python train.py --activation="swiglu" --grad_clip=2.0 --decay_shape="cos"
Below are experts of layer 4 (counted from 0) of a mixture-of-experts language model. Rows are named router (the router's row for the expert), gate (a neuron's input weights, with its number), up (a neuron's input weights, with its number), down (a neuron's output weights, with its number) and show model dimensions 80-159. Each number is 500 + 25 x the weight over its row's rms, rounded and kept within 0 to 999. Numbers have three digits each.
After each expert's rows: "comes before" lists some tokens at least twice as common just after its tokens as in all text; "comes after" lists some tokens at least twice as common just before its tokens as in all text. This comes from a sample of Wikipedia text that the model never trained on. Tokens count by the router's weight.

# expert 46
router:451518457545496499483504527487478493547467494505520530491557504486460470485484486511543487513487502555512506545503520486494483515491479456480545474494519510506507467500499474530493479511507503475498548481527535509511499489547510490452489519
gate0:483509491501477480480480478519467522521510472496448516528484486546483465532545502495468502506506506514476502481468521464475499487502434501524502528503492566492514495444514500483499497504481499520502462500536530511495491482468547483490443422
up0:479522527502525513501478483508494487489487523482518497500512523515490468540529534516503524494514517512462501548478495538491478507528430481551494517505495471542511475476499468511533503491471512499461473514453491494521506517508446520516495510
down0:501484468464497534508500448489500491474472522486514497476529496515538468499563525503529493520543514523487547499532496505544515502487508523518502538495507509505520478570475499513544506480483473482484500463526507528446486491517473473533542526
gate1:467496512516516502531525540542493524486482495504539514501462524477508479496485483471494511497494490543525522521515513503474518474513530505503490503526442460444543498498487502441494500488476478468484487510502468478489511518478543509496545503
up1:487458502525490507434475499471503501540523467494514534475487520507533499478492502497482504504493530546530518487507521477486484521493479565491493506450483501472511456504525509494496531466473493479492515529473494509484501478487500524495493544
down1:498531486486511526563498481474452501452510470469486507478495470509528537542475498471530497484511496534498491479540532522477514485508459539521475493490525488495536519494452522530480486502506493486528473503505476537483507497501497491498535545
gate2:447468489529514467502540495470510458487470485497472486531500545517511488466538446520486491484539491472465470477532474441485519442517503508476502537493483516482476514512521494492525477502498511496490482506499505468509466504510511491519512540
up2:511445515528546500493488516507492504532504491559509463509474521507475529524502514556485535523503484519511498523465496504517490520465489486499503515519513519478472559488491505502517511498508517468437502524518471500535498499517505514547512485
down2:507495480511461472470491460491507534499477493477496496441505440514495501490531477492522459518512495484463461513522517499497503487485468516445477551524527489486524517517494512508544493488516537526503501451507518539541480494483494532486467469
gate3:542503502473541486495450536506459472526440510515526503473494513499498547495468534493483450525489576514477523512496441518503454519544497506490453472552481522540448477496486528457510477472504513532443481496492495525475519515528543511456491501
up3:482476485492569464541500520526560498465501464460499507508489497493502486564502547536470459508487485518504500430506510501496507495498501535502538544491477487488510525496519474535487472518512475510460511507499500488496511542515499520532477470
down3:518473494492540492480505488552520495526480496490479515475450543480505494499536509507536510524481480484457503520475533498526471515490520455462537488558522530507489528532492485508488477500508524527515497493506520503481477534516510515556522557
gate4:556515463476486537488504541478507464532516508499479490494473498496495459479513530490521519529525528484537508473486513471501490474444511490432513484529519475470459518492501519513487502499514513516524483529505523462502521539538472515507475498
up4:502451508540551537462509483497472497511482550487493503500472513510496522482539496520480537495496512576542509491501463506494536503485505469510499460539501512497474545490496462509484553508501516478508514504500487530480500514523527541523502474
down4:455477479482552488486467498465505468509495497506498504526521449513515472469510578467553520517495478476507498535507471537469522481486486460513526451457520478494541449531514515519509531484486512487498518490498502498552458452528504504537497485
gate5:506520471508510532502497511485500474481495518493499507504526545534506482497556501512524508469524494508513544511536497527509475491468524497512510515480527462525464515507484513495490515514482495495523465504461530456464530480446465493519495484
up5:513504519485467503435567459514501530478503509498459520490494503565475501510507492458464519493503462508457521486498524532507498481494467510494474504472468507487504511471511483495513479525472535454547523460506534501509479512460487503536502505
down5:505477483503466510502496493522524473515493495501481534506505514495495496454496517483484498557519550493503502508465450513489502530516514509475513527529490507499538511473528512466508474472504531515502507513452525503422536526448512519532513481
comes before: "\n", "  ", " 0", " 1", " 2", " 3"
comes after: "\n", "  ", ")", " 0", "%", " —"

# expert 57
router:514483483477508495515510496477481473523546485462465525494506491538485519509496548532493514501483475522468509512507495491526468494478485526513517505530508474522500500520494473465491482480495531490479543516485463509477479504515533500478483506
gate0:525492554511511520530490494491544483507495479529472499478487520485505481505469471491476454528531481492496508547458466521520490464480479483504532516483477480503509481456505507497494521485518470496526487490498502531495530512509496508517516474
up0:454482501505460502498477500540520530536468508517508462512511519508470562483534542495480544458474531503502522484500518490438469537462504521506441484513503516474523517518535457484534445515526521495501498497506501451509493495489516498506481541
down0:467487488501495496495510498519536500513460475526552532539500516503482508528477489457512478483468480534517500487483502478554502456503504506462480494501532503549485491549529507483489444484509507515527549476488489522486535469485553497520517495
gate1:504515470522497504525516494477497491500500514483483538490463517524506506459476518537437555501526488509493488486482498521532485502528531420523462451465505514526517504536518489504513513499528477531485492501508448483476490509489499510481499463
up1:517489504509521485467534525500535474508495456529532476540533539472513465559497515492529524555522494540478478467488515510500553464468526491481489556465491508484521474482531487502490480487508518436505514466513467494496485506537516492493533451
down1:542489494499534534500526494508530508466496494500500532491469501545508491474483489530461472534482478468478455433460558469503479501516478474444501541525546443526493489467513547525484479489466531471498500530506444533516478486511460486510498493
gate2:513504524500499516483545474504485482531528521471494553506490482495527503504549533515483526498500496500485538526544497498465460489499513497480547517501541454433482562497484496510521531480544529525529519501489439507487518472532490535475467472
up2:459547487496485457478522494494508493521527461519497546513500491513459493508516505530517520510473507507489517460473493517524466536504476535474484508503532465498469539495496533535478513520520483510508479530519505535442476531493516512483464474
down2:480518473477499477491436502475486483517452531527504533506520537481523483491485502537500476481495507491476496494513508515472490536525474519452481484479514526516518483485504495506500465508426480482485477502564488499507528501513507514501502476
gate3:500507458482494492526528461465531453553519510487489518505447520559530493517509502458527491453492522501533510510480535481496500528450501481473505491533518481504508505468542498499516474513476545506438531480470490499525457484538512510512490497
up3:531498505475531448495455512467512509517481474516546483502480490447501493506482518505523519491473476504495509521443479493479516498504516492496520497518502494497449491507523491471534479513488443509479490476560462501538505498484508516497493461
down3:482501454527486490520474502513477444465508492491505479489485479492498479476546475485496526484537555469505518537473517528536495482519509510504495501452518484513514488526489487536500494461490519449512512499482458497473507497520533490526507490
gate4:490480514480487519507498506514515502495486560499461524512456502463478483504503510495489488493513528517505480485537542475478482520485525502455520521525532425539489464482527523479493522514498524518511449490501530505513471492499478496538519552
up4:511475490485539493502475543506509475498498488501532522497526497520556531483493528513490461513504492502486474487487506499520511474509497464464495507468500488521519473491502462496519492456518514485486509496465505479532472497468500510471553486
down4:506533482542480540503475515478518484486508510496524482484510500480515526507469540488500507441491473508473448510487458492554538483506518485534488501480490528529459492502483519542487477472500441482454489515492493527521537543448501500498502488
gate5:535499487488478496457510473500484502509516549509487493489509485500513536526496489476494533529451492497480449533492473501514474472514473474513499430483468483489504508510496505509491504476470512475483458485502455533491490471486501505486510499
up5:517471452532511440510527499494477487488498507482502497520453452494504488496457464483479520481516488509489492497491476525486511515538496475546503477482508487505516508516549480539494520504506497474574479461501487529517493515481549460506469510
down5:463498514464460523510490511489505507513512502474530507517528482466487499526538530544520473500480489449499516525488498504484491473442478465469509464516471441568509482486513488493494460490530505492497497498555529499527515484523482547579477479
comes before: " |", ":", ")", ".", "°", " ("
comes after: ":", " |", ".", "-", " (", "–"

# expert 111
router:456496487489533522515505414487490466516445527481478515506482489501488510502526514516502534519522493534516567512449476503542510490480485473509502492480426495498468454493493533500488533470487494535511498505513463554495495494505517474518468503
gate0:461467494503507518507482444471502521478537510528483499455527473484521523491479504465460520434499507527490518494453503432448484505504481492534535523485474511532536531454476494504510506499499499496455485503504504501506542500494491546483492532
up0:557497510520508544451489445478466491543481549510495461482515506507517486474500507553487504495495457440469537515469532494553503520471466498525483482484516485498503510497506546488525510489498481489466498525509508505486492522501483508501496514
down0:496509489498543499464517533506504500506492489531565477518443477483455475519487517505525513499495508461485452470530499520495481514505537504514461452489503535471534472523515507506534529464459543492579525477467481470570490518533511528497452509
gate1:452485477536487551456503463457541471527520492491502458495480540492481517477514506515544528524529523517499515503493522503542531460478500489473525489458450459506493471536507530511557528507484510496548471464483507506509486521504484469488468500
up1:485486512480528479561530524480500522493496520455498477491521501507450479497485452491501521532516497502497518544532532476472514468469533517539486521503553500480537497460488491510543496468434523515475458518509526513496521542532505507501512542
down1:470500480542467490494502514529516457461461537491518467542491489509518523487493542473497477516468540491466501484477501501540492502525491479443524517559481476471472497531487483470478479518541491517502480518516512518438478490463509470493494526
gate2:536526514511475510518445475525481503477501487504506516470461470503528507543463473463485509505502520553507461500535469472553457491526478495493500527502499523514505494498444466511482509498482499505546483463517488479514482469499505467537491512
up2:519477522493517486488507509480525518535472474501472510515500458511489483521505468506546539496502472503535499541504517449487517532484540534491489538492514482510494544551466503474457483494524469487504456529528479532557502500477540512492518501
down2:501529469492456510544495495472490452506493486499518464460520502466546518529556520460487471467490537509515486501453495511549531513486502522495496511479502454486531506502494484500485495481503505493518490523497527514538491521492490498502499501
gate3:483488551480518540479457476529547528447502518499504474481498476521483510564561516497492542541485529527497513471491469524495482524481504503503513430480529484515460491453486531527509504503504509557503499534524505524513456487594477509493515484
up3:449501518539532455487448479527517497470543520517479463492456483499492537549489455493493471518514495538493476524529493487490496487442512503504471452521488451487512446481515537522491509531495517513493475506490517464550448493528469511456479486
down3:527525515489495493510506529497510467490491490511553486499492467474443536495510537523465573519544495483498533515532506502539439550487482482513492475491495566464431482523477510522495515524520542499473529524458510485488529533514472467506473440
gate4:509452512479537520529555482489488515478492480491477458476527462457493538467534484501526521513477518489499504492529489489484508483523533492488532555524478518503481495459491478490484497516529481541513531467517461513527463467481507476500476553
up4:515507503474481510489529522473474516468518495482537513480523523469534533488554514512523507544516484578474469496532528491502517482478529491486524546503535534543496501523479500529522516509477521534475518519521538475499487529515539496504539470
down4:465503511501501509486477511490505518473496473447478495491483518529479517536507525495471494528515505511510541517507528450469489500479469530519556533519528505511504554506537494481530464516495496465503511528516503479415488463504555510515464496
gate5:465474506505478493513473499506519507540493547446505512530497473538476477491532509475525520505533483523510538489455493512529529539498454501494473559533498558514470479496463497500443521532516507527457470458442479537507520500520520478469523502
up5:512526569467504491462474473545468536484503518453490505495481507546449481510508490525527488520508495517521504525480490507514508469479500488485492496489516485512520473474521545501484540495493494547487477489537522475488476512463456489489532462
down5:461506464494480533526483518506529514504499501507504523523493497496446496481496482533542511534511494572503497508532495505491506436519520477480501513480495466510521522490550533485519514485453524457537491470506502531507468464481518527478491485
comes before: "\n\n", " The", "-", " In", " He", " It"
comes after: "\n", "|", " 1", " 0", "\"", " 2"

# expert 99
router:479529488511538494506511521511500494511462493493494521517517510486478496509472496495531489509541512554467533538456521454526475494473517476477556491493529572490464461442508489502457512480489505449527509481529506531485495484521492508452508512
gate0:543535511495530553468502512487491475470468458504442483469481495516457540500505532485516519503534463494452536517555499499477481483541479494500466521438525520484477508495505454507479524488491523508527531487532487480519494479507482470544485520
up0:452514524486511495492537514497488530526507509434565491517477456479498493469535506501527478548442511490505478495502550487457497481484518482512494481524504483505465501547520483473447501474530521477524526483487473496509474492463497475532522472
down0:505474480491477557533447530499522493476511494507490481502522425480493499510522493471477494497512490511518454513480507470498463451524436545485508498469534428506493509499491501461471494526530522532496536500519488468476496491496470490521488500
gate1:503497511475485513490503518524541514462517484470463517517503538488491503483482484503518497533472488475480455463513500478469472495488526530456476498482509522468505522475488545513476477508513496494526481526489500477501473517493474528530450540
up1:478524510501494539479509503543515445478502442467482548494500496517485512511533517551523457462492482519515494465506545482480566517524535521495509473488508523509509463483493551544471473489516454463521505468511537488488460502487514513463492485
down1:520527483512515526481504510453473516482488499517517518493460464484468503497448463500515514519529515494472511517502483508523494507489517507493474528514503521499483494506463510527508487463494554505520507531494488492459460523520517475555544514
gate2:464466489539483467483515478473472489516472492498481484515462487529474474506527504503506469485520482542488529492612510445493483507543463442518543530476495524477486444518507501489480501464526504482518486497472492535464475469491488483481494518
up2:511507493500513486500523503508496501482515485493546473458493542504516495470502444504504504484487533511553487517533506541486537486504509542516491472513470505442524470477480475492460525498478498468507554512462520483476489535488458488483465528
down2:528511494534526487464482521495482507493492539475536506477483507476495457508527524510516494522517473485499476484498528509521523542490511486481528507532536538477496524557456488447525488479520517485548525525453508471413525508525461504502476463
gate3:542529509508478480463444513499506480485499521511485506562489493510466480495459535483499485434504519525470540544502480505539528462497485497530490485522478519510500511530464497497459477527497468484495499498513542499499451457489491512455505446
up3:504548499465479467506517507517511465488522516530491411489549518510495445465481533491498484538481485509495535539499514527441515474524499511500466516523491478552501525515467511519511507467513516491518523476497471482522529496516529508451506524
down3:499502473505458484526490490527433490523488499466502489520506514507496466522559532513505473507495504518513448511492431496487485514505519526507495520504526495492468483497499504507490501472517518518526473468519516473517463482537547462519498506
gate4:518502496482517452449521511474505472510590534483495499512471492487467470524520501506508526488509461489460497521493464511472490518501516493457536477461536509490481465494536465519492503464443520458491473546478534489490480529519479514536479479
up4:518523506474528525469480455497497502484519497439517494533504512533513462469520489506449512534476477491558489520524505509520497459513507489531474499471521476464492452473497550498517480489507523456446490539502479482509496476504524498531508497
down4:532518500493501485499480542499483481480505452474519520533500484473521491483473524547494470453446449454514517554489526504464494487493466511483505481479537480494534424514488455495517509483565470511517503544484490509455523501503462487531457484
gate5:490531440506518496510511532481498511460497540512468530517472509478504505504498504540505498500499455483444558482506491483464464478470514505511480484513492522514530530481478528528451508496530500544458507495492533541488500540497477461511581482
up5:475503474497462489529526472486520504537501503490495484507476459498498529511500484501534522486521533528523475536527477520544476528509429492507510562473519484520542481487552549496512499533467484453511493537479491510498498460494461525531456530
down5:483509478536559472501480471515531468478478514490528517488462502520530482531500489484476506503512506532499500507522480481517516455486535503453479519531474519515565497467481506485522453512558526477511503573481451537450460499458492475491477512
comes before: "  ", "-", "\n", " 1", " •", " 2"
comes after: "\n", "  ", ")", "-", "\n\n", "%"

# expert 11
router:445520538510539508518510461510486493514478512497518491513484464516476479504495504452469485519458498497464512482481473505494537563484509463503524507522423533553524458496515490493499484456489496534490499509537498497499518520513498505521480475
gate0:487487485536472474517542497497549523524477516518480524501482528525501519490506490457476489490483512496440496478529481493511524469503505515489464514468459520525502526439503523491491477516504495509551509528510506485501502525504496493527515458
up0:519461479537491525500536498501544521461490509514467509488465529541523495523513498500534526475502483474509517514532511490524508474471491521471521524569501510498515481521472501528526493513497502484548468487467502531524461492491448492454517496
down0:495478457496566448516549523483528475534462472473498522504478537491455513487537524518498503498528528496482484506553499513517466495498490522484513470488438484474529465533514489488473507520522479508477493494510528484505444509515480492455494492
gate1:529472472532518535527494505507514480527466524489498494443518483562484465514506522547502452486510495523500477505558513534468483531545496519492526496508473489464547503530485481478512514487525506531489508508486528505468544526492541522550500507
up1:443492481546450542466477524492517513501506497481462467515464557501502515517514491520499507471482486496485503515491493532515475490478529492520475484506500511476523513529505487503472486500485524462476471508476501513524506525481467497507492464
down1:521487493491489480548460484487508475507491481516555471488497515506477476540500496522504547529506494509461467479504558483473495491476491524503473479482487530487498489482519517522491466508519500493529506465468517466514443492504472471505532491
gate2:491540475510531497531500491508549498507491537501535509564526464463468496544508474501536511485481494515506520491441490502523456527523514468521504493517436492517514547451510518530522475499479498539463495499491506536582542473497458518498521454
up2:499493558500495480520485534529559502508493440478470501519483549497514512487517539513517548488519471546513505495491522507537504493479531495528497508512487491485539517521428475522500527553476527514513513461488500472517516505516481546500509543
down2:478488501445488471487511456537494478536524507506498505513489507467542477488549481516453507468503571512481521480471476509502485505487471481490481505490477496519520523509497472475484488534479479560502531536456543517503493516512520492540531489
gate3:507470548506484493475525517516487540478495516479499503497509537512452486485490490471456515532504492508474460504527457490453509534489455459456508502499495505472478512520462503480522486483473496495490505517488495507519495504525474502472524525
up3:499529487470526476486460488491483493488510527514480540473527501472487535479461522495524506485504517481506508537478531529535506452478503541481498483513513521536482505499505466503500486474434474505541532484478468509507458493499550485524462525
down3:563487504484522478517533534466464497491503519508513482488494485499516445505498508499548497522499505499478492470494491550559504465537511501467539470494512503511506528499488503492492483465516550508481508510425518514522472490499520498474495533
gate4:520476485502492544501485494477461496496506525502498535504498499527553528476465522475521548506514483517499476482523488524539453553511469508450498500469475494468480461503461532475540479494528515526548516508487492523466513518482499524516564491
up4:514498495535540480496499462529532475470498508488473488481500508486519484469489488464474492536486519497498502472466492464492522524492507468486511535512534498544512488492486467524500526455541511515531486507507517494539568455504482514481491488
down4:510510510469531476467519484589556504519480525507507507538503493509496531493531513487479500493465497521509490498482465550530527518528527496473505508507529485501505516546519508487483493478448460508488513416525476496558485465536464529476480544
gate5:503471486511534482492487500517478496505529526467474513505429459511475508537480524514491483468537495509526498485547499519516473497523537510535480497548486570510513498470495532491497483485506483480519518529514488515507500517512541504499503447
up5:471471503499463462476516488487501494505489463539528501504494535483501533486474536477514495507466492464521510523518502531486545514486494522482480487473493476546468588461518486487516497498504523493523531511491530439444533502495466523491509479
down5:518515490502483513501489489531480551512530494494497476479490487432510504517476500520519522512505506494490505472542497491486478517532569509468510524502505510481506503545460495518504476518466509481526509494538494519448496514520548491467504522
comes before: "|", "-", "19", "1", "0", "2"
comes after: "-", "|", " |", " 6", " 1", " 0"

# expert 89
router:474507485535500502514476505509474505521467504497514536507549504463452472515500471514568473520477517548505500562487504464481498518466501509480509466470538526516488466481497475569491471509477515472510525507524508515506483453562528462477492543
gate0:481534469475476488531478513515470479529511492514534494507494512482466518517535484496531516500470473515515529549521517472465488523493480515487517485509495510553457505514480534478463512497484498521499470524487505500490545470455544456490513511
up0:494497479473502473471538496526502466460486483485487467520462488488508523520513500462481483472490499521482536514474570486499501477510487501497528479497477421524513445503468477460530492441527518491516547529527502507535512452511479495473513506
down0:479497520492510499511518533510513532493477479515488521525535488499501517517468516529470509461503520479480546520502478540474492464543513504481495459467507477505524477483521489485513504468471490483510443500501477494486479489511467515521476479
gate1:472483463507449534492491449488517467523487497518491501483471531493474518507497545486505511500490491492502493507453539487478517534515467512504488501455483531502497560526462508481495502499514490491547530518485478475493488509491503540461512486
up1:516516456447487457485503472498480509510506483477515490471530536533531540479458471499490478515472505481491504482529510511490508513456509471449473492447523509500494493519527502513510546491511513476484482530516493483496493471524494463517483462
down1:541469491504492504479476502469547485534512509503503473458502506532498539504484458505463527522529506516504495539447455465508540526539529500465466521522485465492489490462525509524497489479484451513418512499529515471502491535438467533524470545
gate2:480455495486489513503456525531509529511478484493463504497497506521516458454513510541483501511467524473497506512466484450528478449472548507540511484487495517436471479537471502464513529473547525504467487492495519538449506493460484474534507498
up2:485508481463469529506497503531528527518477519485507498493501505487522474502514482521532501505514483503474529490462483496477485511502525539489518484511535511449477509495478528510521508470490423481502523489521493529504471484508505476456501540
down2:511488564516522463499526462468479498469481447491470504530481527502485497463529478539526531495509472522508497445496470518528508560527495473487505525535508502521525544493477458545504477515498458494522522498533466476478465578484446549476506516
gate3:492497470475470491481476511497542472483445485561520475499535496506536494508519513489543450510465483500476453490514540485506527477490492459492505490473534529498524480531462503473478515475557494534492476520490493480487495470500499537462437454
up3:455445498490507488488502482529505476461517518527505444505541514480549498473486456506483478484471494501461527476470529484561477545516499480477536491504498485506501534486522519523539505491487466501550482436476508476520482515526505522529494498
down3:500476475507469478472430502498513448493516483469513525482517470523486503499459510462526509467511486509527469506544470516516516478475456545535505513478466515481511488532469515498482503481525516473482507495506500477498479515496478509503483498
gate4:524502566504493474516510487529486532467484496493453545493490491447479448512480491535483500567480491509542512529488489518471498489502511507473489480460499472467471505542441462484518529466465492441493500556507505471509522516523524486505476512
up4:470482525492453512485456542439484491476511501522487518516511470506481532487473444511506451490533528466514522475514482513531545458483522488504520430526509568497508507509503510495526501524511543515499486472515495501450483471512450499481480494
down4:526496516472526494508504501474480517479563476492457521472534500525509482496543459530496491490498502485499484511443523515524496497522479500515569512493438497522504508524446517545499501505503480506475482516469508483532537543488487451507518490
gate5:462497518461505481517553453537521483518511489481509516523514495499491476523479560487492511495533494503525474453519509527501519457514493527551519488479522507534527553489512540521549483470497478530494493535494541511508560435503500497508485485
up5:451492471550503463473481540531448540447499480502497553523473544491539469500511474500481510534477499523509479520528474519533540463504502437522528486520473479505537488463506495508490509504492478517521499499463520496487468487505498495505508521
down5:517448516522506533524542469560492527520500467477530492471501487532510453504478491482521465476435503503514499468485469560516490504483506480481519480443521445484519467479510514528467505520529515499493501528494478509488504547485496463487463511
comes before: "  ", "\n", " 0", " 1", " 2", " 3"
comes after: "\n", "  ", ")", " 0", "%", " —"

# expert 14
router:464485511514493485517460511551523531484502503433509484460522494512511465510498476518549502522496461520451527527463494499513498503453472496496550490513448514578525487511505487484513496473478503489515530534520499482447526507525495469471509517
gate0:542533488486492538535525515474531503469574515462513484495509539508462523515537489509454514497474484525471505526435559530466521511441526498521500506458496527511518493492483502470495477468502539488515497505495466514505501488501503492530546477
up0:482483516467509523505509493509527469518487482502516520527459529505481540486513529502513501498471473494502491454473497444518507558505512479528521513466520447523520464499480492493545479500484499508537488531561537453530510469492520522480496533
down0:514491476527531476477510514453509497531486526504496499479462495534491493550496529483503497509482497493558527489497469498432485501500518533457495515486454495477528464505546481543494481475477523461490446558493515494494477504538467515514482510
gate1:510492512487497487472490526536487516449478537467531539499481503505504478513492501448485519464456520517490514453501474500517559540509488531493512475510507542439528522547547500476501517526508528467508554517529457495506506484499499490542504508
up1:512514527513490472526551505540549497503515494484490528480509495473477540474518459544481507476542479498501504476518515510485555532490536472526496491471445507466484521460507524489501483520528469479490449489469550552528503514531480474476505471
down1:474511549509538489536529482514515496491507457507511498520521462523508490497536493524508498529480523525522467498486528468474519510495488467522463492494527523514485481475530465487526524447514490533480559490493472469562504511478522516474563479
gate2:471558460495462452489517506494509516486515500483516498509507484481470504542500465570487503481494520541486505494527493496469502518512486500531495457521508510512521507499456512519512504523533517497540465522482514515503543515484500480483497460
up2:510489523532553510494464500487462478493519487508510533484517480522521524481516495479502529499514487527540427464499538498487471527508510497524580546445482478506484488502492478482489524500548496524514527572506511455469474506530483491485509498
down2:481516525561482510500496509514494502490475534523511496527525443503533524524515472492487520502529492456512475448498542550511512483481509506470495523506511484493443473469489501524519540525548554502467492501515515485461492486522450535522487514
gate3:492502506539510496522538479498512508511516541510488488527525508506489512509463509489489519493499477501478471491481540441499509492520474498526483560502461524540483466550454494508503439507493498506521507495518489473480489512505529492533555479
up3:527485506491514488525461509514517478468499526498517512510466550525528507458527491527510497436492488505488479502458455494571493537508477493455517501485489548516514498541529509485452513470465525486543530535534486478506497479499538542493540462
down3:493496539487476526507537514521539519551499512506490522527521517471490531543555527507522489503510517531500481530481521461527579512510485513465508509528465517498489508475501518492505504538494516474539513478495485522442522532490516511477536507
gate4:492479509473539536484532502486476482511521472476506444475495500502542501503437500493507491509447492493450497455498530494463506519494505454511503494460519458466563474493493498481497502495474452496463470495486465551505499485515557500493479525
up4:462504514489490471530511508421511508464521484492511490466555492439450521525483490524496553523536470441468477507530458487471509476473510484508500502523493526517488489496519524498503440516523499522448526478480490481492528514506491444499478504
down4:521484511505479535464508501506463524487501483523541454525489542486492487522482535550521523471478498484543512450508512538503509492496501484471499509494540571477531469454538516457496529523489530491523506474508537466543499463497538478476505457
gate5:514510459525443472530489544494504494518517532472458485542538531520515487522525502498492506455459480540486476503514485480534501522509458536482471476471510482489517501511510512492526476464464474492486471493501496449460462528496529498480465506
up5:487498498503492515482514571476543531495499515540525520481482491454471488501492473528504490515522507522465530513513496503526445491462442434509493500537503484509513478538493551519536520508531469524509472511509516493539500500497504482458473520
down5:530517504520487476527489517501496549514513541500515506492545554508540494509510473519519476499542515512526513524465497506502500504526520495507497526514506509493513513520488520458505492511485514468530450498478509540515511489519503517486496480
comes before: " |", "|", ".", "–", ";", "%"
comes after: " |", ";", ".", "–", "|", ":"

# expert 22
router:517484527534514466524533506506499563490522509458463517493533470476470497533472502487517457507474500531440551514470517493489468504514480512498533495498463492528503432506458508532512487511476523488477539516514544473496487502497514483462504549
gate0:544493512522554492491503514518480518518509548502533530488492466466483459525491473494522493511523516477506554478507483493532472494502484528535531514491480522447514502481472518528499498545525516524493482504525450489494501474504540537469512497
up0:504547507517496512475496490536535543459456499454520489545497535463503497459492479468532517447453477509497495551505521503491478461500479470514475502490480494443460532507502509479506513535535456535526510482520458541524491530541535531439524503
down0:485497489485534508462480459493475481513488480550523525456525448501496532512494484489499502458545495478467548464476492489517480508487491482525473533489497499517507516479526508469518502475530518501530487546516475511538521526478513507533511531
gate1:512439461482548523533463525488492506504482505454528526430495501548562528484501483496503465500488466517495501517505498515511476500512516528473519502489543464471498457529473485518506486503481506481523498537509483524494518532509501488449520470
up1:530529492474527492473477532489519506498459511521502527458499486497514487493538485509522473512513468460443485523553485493501495497515476486479519440527526505503474503492501472475498543501526491510474488481519489461464545493522538551481473501
down1:535480528456541502539509512530460530449515515457462516515495510486488456497500499485534445519541467468518505551502469520490535505552477497469526463476440496494483535491518488473460474515536463537509477470502496549535531515487541505483495471
gate2:474451504479530466494508499535469530506505493510497507503471490505481491502507503520526487519496540527486486510545527529531520550503506482476502516459490419524460504533478501503435534518505479536485466537472486486491504487520514498490498490
up2:479537498483500529511466466504516521518463486521485472484509436535500470473520500501455488506529497480468480559510525535522530498534499464477485469495521497435494509474525546484463554506472497508513529488535501535497499488517467480499446482
down2:526543486480534485473506504491534429473515497498522472499493478491501547513545486525533489487506499499539476509521492461538533484483512497545473470551509506512531516514492505479513460486486562493556545527530469507496505465479490521523502451
gate3:468452504474528486506535479472514533511464518474448540521464504492508532517498512494443458473479519509493513438460536498485506541530499515522518449454542516503489484499450511536475478479568501532501549525530501522506535516505457499522518503
up3:505479502451472539557481521472510496498509539498489489507496469514545531521497509519533537472474512461493490476461477502492545476520501529525506470517482461459490503527523491508500474495515502476531494505450528485531482550506479464438498509
down3:532523473473482514536482512514463480515509524492518513495521500491467511500525477495514501519500474528514497539507456501421476493531465481508527484474495479495511528521486504527487457519517465518507500504421537467496486506501525458489459528
gate4:570499499507487522495474533484472500475473481513503493523511474501466487533523513482481474534496475498507523503486528513489514528451502480488467512492485496495520502530460509525463460487461496496463536484480495507489481470483508488544531515
up4:502514475490496501462546504488534521479485513492498494491549538512534472464520517505484520490505469478548502519487466507487507497503498510470480484532479517452503533460517487484465478495489563445466479490487540492530481560494499521537495486
down4:512493514562506514515507503495518511518518477536556515568480510518513516538489522471521485459447478493543491463485532520556504489483530461479514566540508501480489477488523524511468467478515509526500497493486504479466486508482478469520474504
gate5:531463524468526547562497512480445494483465539488493490517512500468508505521540495497468469543474484546521519467506525482560476499548509476488518542502501478504496541501486457496497448544481512489490483504469477540531496505521511519455499541
up5:542561478519479497507504506495500469493510527522478458511514490483534507506490476467502545478519523544487474490481529511529544457542512503490503479505516509517465558500468502516507485495478527468521490545505494507517500498469494509520456494
down5:499520501539474490481532462526548466495460514489495483532476497480498513479496497495459518546497471503496547473516504547473490518497484481522468498512522518455551483556532528498506479464518502506478520488498518467493471482475527547532523564
comes before: " |", "|", ".", "–", "%", ";"
comes after: " |", "|", ".", "–", ";", ":"